From a checkpoint of a small mixture-of-experts model trained on Wikipedia.
Experts: 24 experts in each of 11 layers, 96 SwiGLU neurons an expert, 2 picks a token, a softmax router, a shared expert of 128 neurons.
Training: a variant of Muon for the experts, 503M tokens.
Below are experts of layer 3 (counted from 0) of a mixture-of-experts language model. Rows are named router (the router's row for the expert), gate (a neuron's input weights, with its number), up (a neuron's input weights, with its number), down (a neuron's output weights, with its number) and show model dimensions 128-191. Each number is 500 + 40 x the weight over its row's rms, rounded and kept within 0 to 999. Numbers have three digits each.
Before each expert's rows: a language model's description of what the expert responds to; "mostly gets" lists some tokens that are sent to it at least half of the time. This comes from a sample of Wikipedia text that the model never trained on.

# expert 14
Description: Verb endings and past participles in narrative prose, such as -ed, -ated, -ing, "was", "been", "released", "became".
mostly gets: "ated ", "ed ", "been ", "ted ", "released ", "became "
router:367508479516415475476538444475543551528498495462480539521483543373526456404595543573523465534552475511485474507465474465515486477538531509565567559494484506540533479512504491513531527502517523
gate0:537455489435509490530463506510483526521527519452512512522486558468437475425492501544488457486434489482519503521482465502504470484479502478549508546517491528514528491506440440511475408436510502
up0:531515432564528475526533487427427377486505535544498500528495482498535523567609537448491502503541468494454487468453609490534529519459491477535512513512526504562470557506520548560439545498463366
down0:531546503551536496552533474506476552548482481434497518525504478511505480529504579465566522572515476494477458524564542521541591533576466525459464452489489490443506525459550464476481460571502467
gate1:506521492518520494496520502501536500509562441574512455481481496490554511456513511447465451555524500533454536485521553508534467464564501507478509455523436429530453451560456492484481533493508497
up1:555505473491471539497485498459448521510496507505524518489474508485521522444585493521501542501569514475517500504512559523509533473508523546509534443519540478488555581498529501454483529524484526
down1:430533519462512520442553502457471437497551481503497476493514484455500538513440465521517461543494514568441431525505498531455502457420482595471491511487494549560424492550483455550536464529496478
gate2:479468500548509461454485536504486478476444529523548514457492449461483515455526487531446477507438505489521533504482483503502521507544469490545596530468499477522489563530406484515524458520556529
up2:501533443577554472491409484571527422475544579500483488481499510487467591533583434491508441518445486499522548497533448478573506514503524532459539489477606526502418455459497535506473554530471526
down2:521486509500446496500505449538513543539514412523451527527468499444524463525525568475512484439535497517501438532453583511392452464541482505525516478513507465504538432440562492475501416499513490

# expert 17
Description: Early pieces of words, often vowel-led, such as ol in Violet, In, en, Val, and the pronoun I, across general prose.
mostly gets: "ol", "In", "Gu", "En", "if", "or"
router:540434498458444529513469534442461482514538555501487528523491452494547510501481458490591568545486531498542479454419537393536508583520561499491459473426509454514454531430567477440533461480584491
gate0:500488486503468497526447516459510435451420516508509506432534419490575433529463531533464445548475478472478550489464481479486567572420507538471493534443507535531496529523445582461453529553489492
up0:483497492505470511520541513508463464476501478510517471451476514480474437476475475474523570501460462579499411423523572574528491515430446499535494489576426459573471474552447507514557469499529495
down0:470559556552545515546540592494539507525539387535447581468459513439503492431490522518424502503555528437521496488588527472479491512510432532465517462431475484543485495516583496463477549455528583
gate1:527543539472409519481476524461527548507542451488617516545526492556487456488486475518518481573578414520488548561555466468443523481480525525540506459487454519473557457497420480573494511468473486
up1:484489554498448554541511498512457549497527509478451526510478440467461559488571530463524495535529509511537520528527462490464496501529440526480563511504438531460388529503592556556514431491499486
down1:502442497525477447503422456456490543581469449472430495531527490524446555543553489458503467469468507536485573491529576533514498514480495534476472512449488422454525510559538500562533490490491468
gate2:448521491449469498471545461513509523583435507404539493526434503526491512504478498459475538447522461509472519540489533444427531556447487487490496479475473410507497534493525441448581541542496490
up2:494463530484549601505494535505566479480457489542467531514572529457556527479567507516470524443494504542536522536520429494522500451494484492532590528507528560459486472473503474566497504458522495
down2:545524537472490543521470519492515563523447491550443487547559541453479443574500492525458493533482514469572520426534433506524532454583538523478479511537496553459530458516494497527424490514454496

# expert 13
Description: Table separator rows, closing parentheses after lifespans, and syllables in foreign names within football and cricket career tables, e.g. Vall-ad-olid, Belar-u-sian.
mostly gets: "as", "ang", "|---|---|---|---|---|", "|---|---|---|---|---|---|", "|---|---|---|---|", "|---|---|---|---|---|---|---|---|"
router:509519575536529552466521511511468464475514525511466495472511468564469555490473433458518466521493502517542442533550556539442460501555455442539515540558481530550572543508456371493534536499536465
gate0:484526534483512518503564531576508504499594511538587421496492478508514545489539449503558494521498531513518482503510504465432490488502473502494471504538527480513458530545465414473522563463492543
up0:523526482539495532544439472469559422558491526476456503482524495528513468590512490562525509506482439508480489533530497505521504529523442507495453495556444537531568506484438504516484434529483469
down0:513476468499481523529467520518560487478561497488458532500513470459494537498528548461474507511500562510454464469480448484473446491527552544475483515474464485489432523516513567502501494519539493
gate1:502585554508549490498542540514467482468536508515458509523557524433473519484500469560606448507486520507558539526479477501570469477488512436512509518589421518499524504477513509509573406453434546
up1:447451505488466513550521551510487512467480448558531468484579510408482505512487469579463567495518498490551572557490441520570486610498428491479492599543466435492523501437449553515472516466502506
down1:426474444484482436421458456500508493451491603490499534517542520478474512511519476543450411535551518595568499524560484453454571529542464429583505550529557579527471534526451420537540468517519508
gate2:534510465518552551455429427574526504418534517546472472450508379508453496490493527486471476512471559528408450511524463566467491492497510462453477466589514464498488522514472416490491527515519490
up2:491578489508539344527433531460521484500510515474465444513549592537463513501446441606460508574493490513478451462383546490532485496478482503530466521567546512509497512559430496516552563525526466
down2:442472504545540545427512494493490488568482515465461480561525564504531479429519500451488480527465462459474514551449503511486560562505512544533479542510443508454501422529537493511471518436525512

# expert 19
Description: Determiners and possessives before nouns, chiefly the, a, The, his, their, two, plus adjectives just after them like main, modern, first.
mostly gets: "the ", "The ", "their ", "his ", "two ", "\\"
router:526515520551489548450420535479477501437493423523457458520500450447527511503424528565449506421442508465503513551491441486462464532543501467608472551473511539501577514439473500514494478579518472
gate0:544508522485489522515567431500531452522450462494490549484452451516451461512521503545494442514478504548474480523470510508444546520395524511527503517464478432438522521484557510554480469544442442
up0:509535480453543552464478445507559477537466532537560456469561496490548440486496535523479518549549525487548529478474501473497472525551527580434487474431456517435511566537559437443477514470541437
down0:481490406504560524462468525495501498485482539492451565602568574478463479461527463475490506473482474570516466531564429511491538470440571526484477434512550585514468423530482469471478565502446461
gate1:530435437488538496481446525465537517478473436511474535549521541522522559493470528579539467497484568535516494456467462497461490430513518517545431423418526481426492504447401541490562538508517485
up1:515491481523442479536464539481561512505508488565476415545551411487505461495516472537532459586514553505538505527514540480522539501464503509467547446451508534491502530514555535475420531446521470
down1:430460512504499470558459504466547502486498488531399478491492521495520436533498508513541464567539520527473453541439495487480480411543446511536537472535497502469490534472526585500473499522517557
gate2:539557510443570526544517510497470508499492523447524562498493494538525483585487515500489525521510485470496472462542517523472466530443488552522460513476447563449519542441538464518525513523496494
up2:462538438485489484514549519482497516445480481494532464464512490542506544422546485582499459567421379463482480547513468528518550514510496462519574511537522520435526478482526503506501517567433520
down2:518441448486522561584553448469511511536548460463521481547424537570455509516530536476486541501529518447470507483598523511544470503510548462440476488510466451493409512543563576474467564521505523

# expert 16
Description: Final pieces of country, region and demonym words before commas or "and", such as Tai-wan, Puerto Ric-o, Japan, -ian, -ism.
mostly gets: "ism ", "T ", "France ", "ian ", "Japan ", "States "
router:493539455492594481532519502451501465564489493562582484507504471549551500546374529537591532462523441466526450412618524448534512535521475513443498577461563492493497516492537548489501595498506465
gate0:466502505493454529551524498547518550478464520514516454500473415409461512537512531512579504463525534496531475520494541513472444537480481525524501479534540496487468537507544455469516482559526493
up0:438545474460410497503491477474460499447493557472504549545454488476577484442488518458501477431474473484544489538479487503440484505514490486487520498509567467534503489547567521537460513451406595
down0:525539532512554514440520523496542528488491515477500523460470481524513478508519468499547482505496474475458506489477451492492456490488519494514436516513510402501515559408510510440484474543501557
gate1:522568451470554503486573510520477507481474518537514607502469532485478465518464506533494497425501431482549469475473497502466536496464433514477528529515516466458557547512523515539497508476479498
up1:455584408508549479598501508410478546555519523539501496473521518495514541478500464478497466508525535484397533523441529556520475528437496528417561568485472498486557483544508489518531466469524469
down1:479515482520449527482484547555506443447513538553553496435521530482469566434510488572491464546521465599489532535481502558535500553437500561528531500509529471446545450606436500515515472509486467
gate2:515456491541518467455492510537492481533585460443548580501466541488524476594524473475533552527460557474490515451531483565434474559453491480451516518490448423503480509481507517488441434497580507
up2:484484478529542448496505500555471459544436421520478450463535517498497512388498472504493472515530572452511535463422463460556535513523416497487469527437513520476535495534467523549466487469546577
down2:474502513502523475460477469570488545485492485511490504494470539461430512440518554458496459550450512542538491465482470560540504504511474460429485539480539578557496490471464557463482485530499494

# expert 3
Description: Commas after clauses or names before and, which, though, this; also word-initial consonant clusters like St, Fl, Br, sc.
mostly gets: ", ", "), ", "St", "st", "fl", "pl"
router:510524510514463526536461540541515525454497517489531446477431522511482522413506402458449469458474518521529494497552446469501479455563488491563471566505513537434456471528609515524456514482455479
gate0:464473453554525452439555521471457565533457491511485475414528452475540443557536438486469581484456466519483482438618496505405549520445552507558526445477500449506484561498497581536526507409498471
up0:447492494530517545476455492486509440518477547496523517534429471436528440504494438449452534452536521528456535465573420544488535499497486592509511438434491519512447543530461546485515494449558509
down0:525446529502499592534405496556494519461491550535426556485480512488424511540464464491501531505494438424498552490504438500498531513510494498484540547475513460506506521495502517446518609584491471
gate1:449491514542518454556506473510478551477462448440557489449504422492551410604529505509443444560490599585472542546506560492479553492470500502488446449505491541462493507461489509545567461484482531
up1:474485522513514564441466499525437523570550493467467464514521510499549480460473495565469440467442528467481503495449440505466495466509519523508499489559523516510459517543488462477460464462499436
down1:449520487504504515555539482520448398439400529504439488533544489514493495485467512518485528504500487471499484532513474559472463470434440554504532495473499551534499430494437466553524468586444559
gate2:517522447497501478518532496519431450527481447534517478475542504512469514515495402477526547501454470460512546448491428483458543463511470484515503486490492522531518480511522528530517575456457477
up2:536462502506404427519460597561481509473477458453515519491486502571539472503524462488544469453560534445480537519554499521512464455489505498442475473481453498511414474511475547434477522495547499
down2:554501499513516485487504551530450509490517449510523429438445547554514464529482504503545510487499515505508527529597457506454492489502488481431478473426461524471482551478489513508532524501531524

# expert 0
Description: Mid-word pieces inside non-English personal and place names, usually right after a capital, such as K-ub-iak, N-em-rik, Le-is-erson.
mostly gets: "Kar", "Ver", "Sch", "Mad", "Ros", "Ak"
router:534475474500491485530493465438512548452424416477486474430504483552498492499439513500415477404526487542505532570469475580531490506526498538544491425456597448535585483514507532485474492462438527
gate0:436504464521468465511549481488466531442505494486481485502473471537507473462461521516405476493477426434491534517463520497486537452560524560520517464450568512541562493505506486483509447564461526
up0:607472429455468464428503529503612535470534530550491507496497576498553531473511507483512549484568483457539473478489540515554497533477551496496445521545477491468535474461557515434519559471544542
down0:543504455521540498529450520477499505496503513475530490545525496459493567493506507534503550451481510511486485435481545506489519502444554490481493409473511493470451506535497509498435466589485549
gate1:438502577493513519461515495462518412545478482525414520428554585505593473539522532468466403464515469450543412517482425516473478489537508504414518552518478450511560592448481488541506376404468594
up1:546432468541447473460480454478532506568469504482543480529504478461418443486470547472497487489519518434572464495486440495508438431491516596524610486557499390501483478499461467493483616482515438
down1:535472510556495485454516481508523484490433511444497527487500503498487492452520515459471553553519436483549484532542481554421424504512507509500539578580525504455510459518520498503451435552469411
gate2:510446445502458434517535537517494466466501429418499509456473506533467473438479507569421478539463547489494570606563492459563499507503512488566490407487489501508530511526435504526481525452436466
up2:513505466442545489557547491540453508525466527510525494512484538480551517534534459508506488547475493474465427526553565434535559516449501489474455491503470498550577556440480489442445529554493528
down2:523491514520472484512533511480496456532497529519519489556493482466474516579469401468517432522507516512536557475565464503486481462542480496548457573495528498382468460516482459422480510538519511

# expert 10
Description: Prepositions such as in, on, as, at, during and auxiliaries had, has, not, usually before "the", "a" or "been".
mostly gets: "in ", "In ", "on ", "had ", "have ", "has "
router:527491459507468503553499521451472416457571580510521524497573508550515459428474541546454490494521536491469535489575505511500534449433509551495470481467500485496430502473499564552519468518395511
gate0:500551483546496402511512494515538506519469558485467530470561485525419482473490508496532519448473524493529480505497502467495491493459486471461418468537473580490493483476537491530469458448473539
up0:518560474470467453443488503536517488513508499464520472510480582463496404549404515494490454538517493500519533547423544571490482453530490517606449575507556468536508510588504495437482454474516530
down0:519488488496529526537506468526498561472464500489455447491538535548475504471533547501451569544496515490508495488527530386479507466451561569468519515532481559512449423537483495509476540515520492
gate1:539413355523498489486438516554441487462466468459505485449503502459511463477511469476514425510498505546420516458498471514419445483432538520490460512480542466523515547557465545511513541544401469
up1:410475480612487486592503489475555503537442515561524612420526509506469516533451545453488435479552483528568495516519434409494492517432541539451517513564465535549545535514512553499466523505459495
down1:514504401456453435422466453574533489471503479514541556492492512540489485434508507619462518441512456447449444441452526521497555544490469482459496504487463550506515502537531484539495530445468562
gate2:510490494480459472543540494539434495580477523506497524501514495516476482476491514517515528503455478504518529468427447437491455468524534501508475480481461483540461472521513565505473516476391517
up2:527483480517592456533545555540515522439523501532537428541462569507503470521480517505467515485525468540476448498505541474521497513535461503520456447461491484465531502520462498515526535517467600
down2:537471525541513482524518598477513545531510496559437524497540438480552482508516556479466430485509530516544481532533464527499434542449450501499490599439554548533549510517473510523537446478450501

# expert 15
Description: First names and final pieces of names ending a word, as in John, Michael, Wood-row, Ez-ra, mostly in cast and credit lists.
mostly gets: "John ", "Michael ", "James ", "George ", "Robert ", "i "
router:509496597453515505524523553550519486492515492465517594481463459456492500476569430473490565556549479485506544521541527515507579527574507485483436511535530482459441547502458543484484431466431504
gate0:580454545560525445458568501424512596460447512498535454493452450563491554534500482436503510537541469517451553484537519547498578508502411473496499495490452501479554597533564481536480556506442473
up0:436522547497451559513540496531530469450555493524493456471446484474454462501530462503393538511536496544544565517605567510458459626488514534449459487541540498497492539460422420495601448508504405
down0:489578492497508554530466512540468496462565573523501557481437510513466549495471554525484536539520479507470460470559545487540486509489562532518484533528519431542462528511490441440437464541552490
gate1:483517491439536452576552533453560431487518450467532592507481690486501482474498467542491481499505477474508483505462584538522520542553386404448510432542498517403501583432470531520469503516476537
up1:508501435463540570532518505508499532480540502510524492456554638446476532492453509536454506486493534519520492612554466537480526511449538490515522514480498510536552530531446545556499579468579513
down1:453485495438411480493440506476496513531449438570437495544498505375448478500521564470495461497452537503500497520493377542513486536444470533510472458555523455520514559507563538560483540564538453
gate2:554465443463475475511556470474543459472481505432441560523500517458520532484532424534480562475520435525450519459467439486458518476494474485532520562466510496498555462477476514414563577501483496
up2:457549520504469481508401481498490448518522495442455536485504512499561478547518467482581470476514586483508499414509559505500460456509488478441487493467451479496525538537508537554489598505497521
down2:510467426503506564554536469555541422500511490490473522592493518495443458429519494482521444572497567518486472544465509522536546466547528540490495535497466477504519520534485506545504571477479549

# expert 9
Description: Common words in biographies: he, she, born, wife, father, founded, "Early life" headings, plus words like album, song, player.
mostly gets: "he", "born ", "He", "song", "album", "song "
router:531562492501448451501524556451449531520467522523498545507488508508515607541515529481453484477557444478494525496419525486444533522467422513514508459434454521434524572573555468506509518586480497
gate0:459464481453474532503523522456470528487557504479493524509567485546561561531483495510533539514552475443483548564461402541471524452453484484543528538539520500506558485553506552561490454521542449
up0:497490508475404513461525503643473506570470520498503473492514500446440500537513533522458552577522558484493494560516533514514439542482513534520577483528474546514525539491517501396487480507490569
down0:438531451431550495507414481448513490465554490519501514535498483485484457569490487456503386525425546591471510477501492408493513505445509506455547429589505515512546529460521528507472462504476495
gate1:562491555465505544518453553551542448490524503487507528435461554426521486504533477508387536570509503511479452481446562490468542470507455508517491516551506549547535463494511472518501542520501503
up1:454557483494460482488522515442529538515573548482583491595517503512497569482460478538453532483489435481489499502453492470440583504473426503535522566506486531482524546523471518479471507514484450
down1:492479453486512502513463536540385499479549518516486496498480521496520548545555459549439482567546541462439412425497478485496509551506463435485583458516492452508446418464586541529495466523485514
gate2:425539529504510494546544427424498582487421479465527499425418512529496509515498521496508539555583556487507478458458527466501451484504442503560461450497530533512507509479435480497547506513497398
up2:456527467480507484511504546469546503439448522461430534571518431448418436494511456523523464439499553504434538520471478496513524477557440527539346439525477491470473495552488492482555479505423499
down2:495495531530479446460465480487542497509543480568525592481587479515436450477564431469504533504481485469481493573508525476479450520458436510446464529466506483569532436497461503503473515482547504

# expert 6
Description: Colons, dashes, "of", commas and degree or minute signs in infobox fields, coordinates and tables, such as "Kingdom: ", "Date of birth", 36°31′.
mostly gets: "–", "°", "+", "New ", "−", "′"
router:515491475344480489419546447498522459529541510513545440477483490544452547535514450462544492470504531487452470538494448537556515489435509443522536523490492463567478463502446499449500451433524548
gate0:486451519444501456475518453465536485466494509552502541469577527534474554542513516489463489456515563517504400549500477497573498473526424514508607463429531483500468539537476475545511457374467530
up0:471442551469513491477432493467541463534493577551477475527477450452502508569425534503507544483547519481470553516480452459480446590488462557497533515537494557522500452510540483493527506528507489
down0:462483513460567525501501477431551501474546554526528409431483543484411465478528502574497458538458516531513533501531456504501515519558497457540480438462470516524487475596510485531541430516518447
gate1:469456521482516473505525482407505494484541452445478493479470503472540459505553530521402491475482485492520498507509474533464444469415486573494479438522610518471494497474443546522487503488506490
up1:473485414421479479519547470551478442503486502540490459499500468490443496483523467489463538479501568489500391527527518481487502475418533488531474494514529511572561518519485460443458543539514490
down1:441495400525447531506530536499488541492547534447505488540505484538470482509474529512483514530518541461506490506625542494464432419491491421451490506496525506492435483455541519450566485441545495
gate2:506525551512534501383543503510525498465537511486510432517468420527464494579457410502512492480492487540493487462522494524565528515458468458523542486564497498441534466458494556506463458436506552
up2:463475469455493463547582454532467552537509504430434559501497500460504529515564534532456484482494526474503462506464510515465571427465502557509467470550545512538441474520498568471480527564499557
down2:596519494466461524520488502539476499474517502520579600545507533530464435530531476470455515534547442489488506464483534472509527587448525492519531482480505491470479455460498490529476503498488552

# expert 11
Description: Whole words or final pieces ending nouns before of or in, such as ations, population, Party, List, percent signs, plus line breaks.
mostly gets: "% ", "ations ", "ation ", "Party ", "tions ", "General "
router:541494491520504486503479529451536556494552507423455487510477500542517449484533426474536507532535551521446454480503487580471553448424543452498455491466427502478536440533516505499476551463501504
gate0:561476470474506515503588502532489576490498562522536489490454509475523478485490504521458462439509515505496554475471539516502437448489500485512475550601497405542463608539445470527503484499466480
up0:456554528521531573492504496555478474501514497520477536473484529462539477444475507494545503508511570507489522474493514475459524510456536499530466488490525545524561505493482510471490531467497492
down0:518495489501573485505493475486494380446492495474568417516483566566496505515580448479387499466451526461487604471464467541556462485462519515527491514500440487480474536504475494551527485436449515
gate1:540505514589503439515524462449539488461571486515520520494459541419538443521465462487550427582451530495496492439514538494486482462499506500438454517493511474445497557542529468504485403546409449
up1:507490482550459533432562453503546542576489515446538497419520488488467483473460505503500466432503470420599503552615460504495480557524509537468432512513533489462447472457553470469477485420480589
down1:543484525408495522498471481538559448478507524479542440553505536486526445518453448464527486471509426505484539492566518426497458444552491506417489589499469484531514543498521474589477493469477598
gate2:433495502495510435454558503565485534523428492486470514488518534476484496516426452591465495490503502448506540467562459537549536466533465468545467496533506559516428562461443544477429512456500426
up2:551463578504550541463573506473550549532477498474504525500455498444521546495521526572464608523538555569429490512490589524495536528539481432509477486502459522507523493552517531470590437491531501
down2:473498465469492549463557486520502455460539571529570466486550569504518524465498496524532544565475529513488441506556466522518482439433555504515437478479557586499487512573504565489495455465472494

# expert 21
Description: Dash bullets starting list lines after line breaks, heading equals signs, and word-initial prefixes like ex, con, vis, res, met.
mostly gets: "= ", "- ", "ex", "by", "vis", "high "
router:503537537460567510484500519534547507570511497457504516430531448534510532515556491572486545532511537486534448456490548484526474565440491528476457476467505467429475521482512469510534430489430474
gate0:449502535487559488532556490450507523521458517529486536465582566565508476500524528472530498490524481513556489480556510533488506512524499549467459448482524463471450508505449491538536480601540458
up0:483478485469464499490505473526497492511496492477527557465514554529462502509470484515508500466539566458491499611520517455572491473466507390475469475502526491545479491456455553506532522512510516
down0:514523432509523583534457499542471493503451469480435508496508465574495436522492510501568503516484448517420497530482480535457460425595547452539504497535473529539508460477478538446460573487452527
gate1:492551562484459487492505475516513508440471502527471504553467474483549548461514410529515492447513487452570515518498482532423521481488485485441522503477456506468566452523443503552452521435536527
up1:507552531469524579555501524528473497578524513517525474553503506518488501518530557420443478533511505512483477532515510552526497540579427529461503485442511484489437455509448489552540558493478505
down1:590529529585496565412470462481482511482473514397474462486510445501469519563461425517561546606554514431471504577550504460404600501508463505503555471517498564532518544471490488508435523467507534
gate2:462488551488449549449509510581515528476535532458484441506545459524451502427503436579554493552550449409500486488436532469468492425515524527479502381463433533524594494571525438451491526424517477
up2:492571542446465488465530502502504465525476504517516509508573589535492470529535500516522490530520511478550413498512422471507467520572453475533486498393416443523593536483514574443528550534474532
down2:547471502545512444533481507527493480468516544583526503487496490492530472473490571514519483527576444495533559522542487532506507494407516571506570505539451505463477485440538472454427510390453416

# expert 7
Description: Short letter fragments in the middle of personal names, often foreign, in tables and credits, e.g. Dy-k-stra, Bl-a-žková, Mor-en-o.
mostly gets: "er", "n", "e", "k", "o", "ak"
router:490502508505491507526465548551469537454506448508463501540523477455445463478529512559472506517398501451444530493495537496499557524580501463448569547521492494440508463452451476555438520586456607
gate0:510426499522460541542496477453476524486511519520488538471503435465541498497469479449564484466513473455579567494528406489389486554536578474537528514486534490434435494539500438499496581458528470
up0:591491477546509465474409509535553491541518494500480505490432511491519519475547503490492491498525501497528464483530509474500505480506430547560451534457422606473461527548515484493527531510516513
down0:521533530556570474479491490458443432522502478521477499423518522489501557545495428471481478515495513519573489564548518563522521556492525492482567582522517515556466559491471509504534518530528490
gate1:555461553498491502495519473443514413488475527575439518436537482508410527438451528516478529489511503475461465591505517528457532404565593573523509448498435518512582497454512556530484468532481502
up1:435455519538488505564433470460469514484442427496522521489427509442549534494556461447545574550529523450544482524563430474479501485455533532474498482514507428448443512514478473551438480483437509
down1:335498462550553493566513487390466552503477495467442540479540555508487531527478462508553537545502476523491539504445474499548552465461569470486509438528541459446446509482473439524455587469509449
gate2:487558538470517483516520472498487471487536483531534582509542563464540469527515435517558477499480452492469462454486524477539540510485476476524553487524508503497446487578442407492486532527580556
up2:536402519549482469501555511440556500524550483594474507517472512580579507522433508507562531531501521530519527549511535448571473483487501525425496452507544504508553505475552485515467481477474484
down2:479499505503549485464496500451491498456615473536474510490485535492460512373483492494522572508470496416523483520591487463564440509472515448508448607476517536562474465436548521474561490505560558

# expert 4
Description: First pieces of place, ethnic and taxonomic names, often after "of" or in species lists, such as Mont, Colomb, Mon(astery), Harpalin-ae.
mostly gets: "Mont", "Cam", "Mississipp", "Philli", "Colomb", "Pe"
router:489487523555506489543542499542527480522466513530495471555484463428448503565553426536493492480581515542519506468631546537554463510445507510503512484454473573460528564577467524549464517526534448
gate0:505439536506530489476551557497492511546435492469448482527481513435484498512480441507455507470546490566445446520525515528521370528496430458523505510481473414499462554572466468595494523503560508
up0:449510516550433507481507484481490537437541527493533541493507462518547565534520475451474488513520480491520548430492465497570492484473505504493524475437490483550527480541533531522445476498545504
down0:472569556508508592490465474456525511566519419481496554516482460472508466486506589456524484526570535445537543477502513495561511497522402526555504469501488528509508448475515532441431429499472465
gate1:505425496541506520454482492455510480482531461486414510477475501501496533486463462490523487545512476548542528508553413481563519525477504463514516502524433514561541513448439570514477504468555574
up1:394519465516546538467474540528498518547429479466544554496485519509487497523416512569534500516448514562529491495615576442588505487546460480580464539478451559504545526488537530520523542515488463
down1:455592471482511509449490508491539510538440488481460527532480515497459537479567494517513479424512479507498513516446443496496517470496443580541562456517462549454461492510567516525476577475508448
gate2:514366547475559475443500490507498475466465517427517433562521552416416537561475466532554456473493534451478482414510478504490493506470515486591480480486446476565497553512479478454491435472549477
up2:525411519520476559562498467402496402436500500492539505478417530511483476498493543524521441506574491564522517547538463560524462468481456522482446572491487488506572627470450473487529496499470486
down2:456522460526532466595578491469591480509508516490549475484427473462539556559475441470456405533522572486521425452515481468480511583489509441603488517478516485586505554469476480498431467472478511

# expert 20
Description: Ordinals and sports terms in season, league and team articles and tables, such as second, 6th, FC, Cup, team, League.
mostly gets: "second ", "First ", "FC ", "rd ", "third ", "nd "
router:483452507505588548533478549584491473497472512515567481461533552539471474534527504478558439489457523554485539506426459526530390479575500460510579473543533531511459474483472449477523509576549484
gate0:533482493426528507438474540502506480491491469500510538488566564443415551474432506381428504518469569486535476547489496556587464572479499486500599462520566501541517500511491484449435436529550525
up0:498480520505537498391548480538566446561513489537489510467528534430463532478501421525463569544450518486539531525485513546482481507483451429483461447517545488577489503527508493483542484503439550
down0:518498445558489480498556511535483480509451493559504479452521493526440519514459473459452473476507461541525505539551529446497481505502445503501528492541511509545528484537470479587494542441402500
gate1:484425585470432554480496494568451556483548495511537509499549483523478477491459542503506482513458455429525576533422452551501417514524452509458569488517537480446470471539545531484413558498474479
up1:475452475495552506577508475515501475450468432514501517573480517466510488566514481531464449453500508603511459497520555561528568428549518525516497534436444470494498508449537458489489497487574463
down1:515460525510488413621489432480543525432482488432483486540463529540532529522523507506594510536435493532476510474496518508517451482500525444553544445437482497565475521518533474531472577441491532
gate2:513534540496517497557583502470464455523421522552503505474520529458496485462402502494539532429470498577517456511416534542497483445583533484456533516512477518481544435507467514526477522525533512
up2:549461549466488533543527537516500455523482495482474527521521415512547579520536539510492484519503506551460496476480553449559495513466500505454549541489489455451500485577449535465567509484568532
down2:439534462448504499509536498485489490532537445419462514491540464501491499496576520475523523529495488454495502531527539527485464513483523458484505535487553500485516472486435530531550524490522504

# expert 22
Description: Pipe separators between cells in Wikipedia tables of results, rosters and statistics, mostly after numbers or names, such as "| 7 |".
mostly gets: "| ", "Mag", "%; ", "—; ", "Coordinates", "disc"
router:457497517550411540525541471511439497471485483452473492545490527535493535406509519542445526509534475518458545462463477426456442527432558536528496499490576546488508473474483500427556448464467496
gate0:509419524446468466439545556425518532539497487481449496493449491474455521378453485515490446463520499446499502486488562506496446499469456590559530497553421498514484570571424507493437509489480483
up0:560431500496527515479469455457507483581544475478536423538501546488472548482534469438519588415484551488476476531560559454483529502486507549404510508477505506473500529596477469502471528479485475
down0:521517554526444533495476512432498466469538513477481482459561498519549502541512496431522500484531443520518527585527462520512453513490541495500543522469516500538500547494444428555470489442588522
gate1:463550488456472485484537513467449429571532547541503490597569535511402500447449474441514508450505482475452439467488557494482431528497480457535531477472497482477523545532536458436439435527519485
up1:451489531541469547475448461541441498508555470480498489560395413521528497514523447532492494504547427494519538481557453514520535503502443519432488499551504549520522496595545540514515544495555521
down1:509481567530588529534485543556516476514442532535589516491467488521547518430526479483537479535460492460500515511550444514504412542473490494435498488539462516532468493514481446455513516466527479
gate2:459515534440471511467522484531530485535562535590504517519460512482482490521505411480616567556505504494528490434507427576481455552475468472509513472495469492552521544468510475491510464469499543
up2:444509475496493612528519468514487470470510456475451509453479451483556505489540429456504483489529417425452500502479416513493599490506516534449577526536542486471530462524525507481512499440493400
down2:490560486449495490445496455465479507493436501485531507457550459524525489477541478466518459448544396439489476560480498501509518594470517481484468546507497560443480510602515549451463475524487539

# expert 12
Description: Coordinating words and separators joining items or closing entries, such as and, but, opening parentheses, semicolons and table-row pipes.
mostly gets: "and ", "but ", "p", "& ", ";", "("
router:515508423515477501570452481556615461530540500534465503387479494465497488548491492453473513463534488525573499526463461521515497536487504529443540476474446541502502458520456498514475574480465461
gate0:460484521469472529492602548479496482462470607472456509531479476497499475489591562415500527444561494519542483449478529590538544534478490460487517492507444485548482547472480498486527558473445528
up0:501492498495516435521575558499482540544504474449483526539527574532475481518534446506607550488503529519514515447526539552468508532575463513469585415480514569476495458572488577523518542491452489
down0:535601507526528477505509494536518515503457547498483451461459497541432462480575492471468524479496493527541463417596471555513534561483564548484556459501591523528451531510429532517485588513471463
gate1:469486438486465538505452560474494450467583475494521550517434518531481498434557404524556500526491487436483519515494498495498520442464491447455536489484510476529421558554507425508437487504532430
up1:517556499549586553451457546601529509447428524473479534507469526485480524473505539505522533509539518492468470484501554467503462498521493525496500412472536602459512532485508473427508550451456549
down1:567428433460517480529451446498543494520432439558462533476512494479473489517517573452475547540512539408481514437463518546505484522441464563452473568522553554549527505523564548519514480558446594
gate2:447520429434485511463485534455460459535485446501567487561444527487455519467440510481456480498444573505446550519489459540473482478581433432580484489530515503535473473513519531495567454480451582
up2:503495412533501505511498494494464552492526527549572458523441460587465473504436496516430466520441544487417566586466520504494383455437479447474459507493532439542507526487506487498523428505513425
down2:592504415526459510433502543562489490522517527562479449455496518596464592507449538467473469544535520523471462479500542491548427515497465519559484581493516534501563525496483549482531503484549444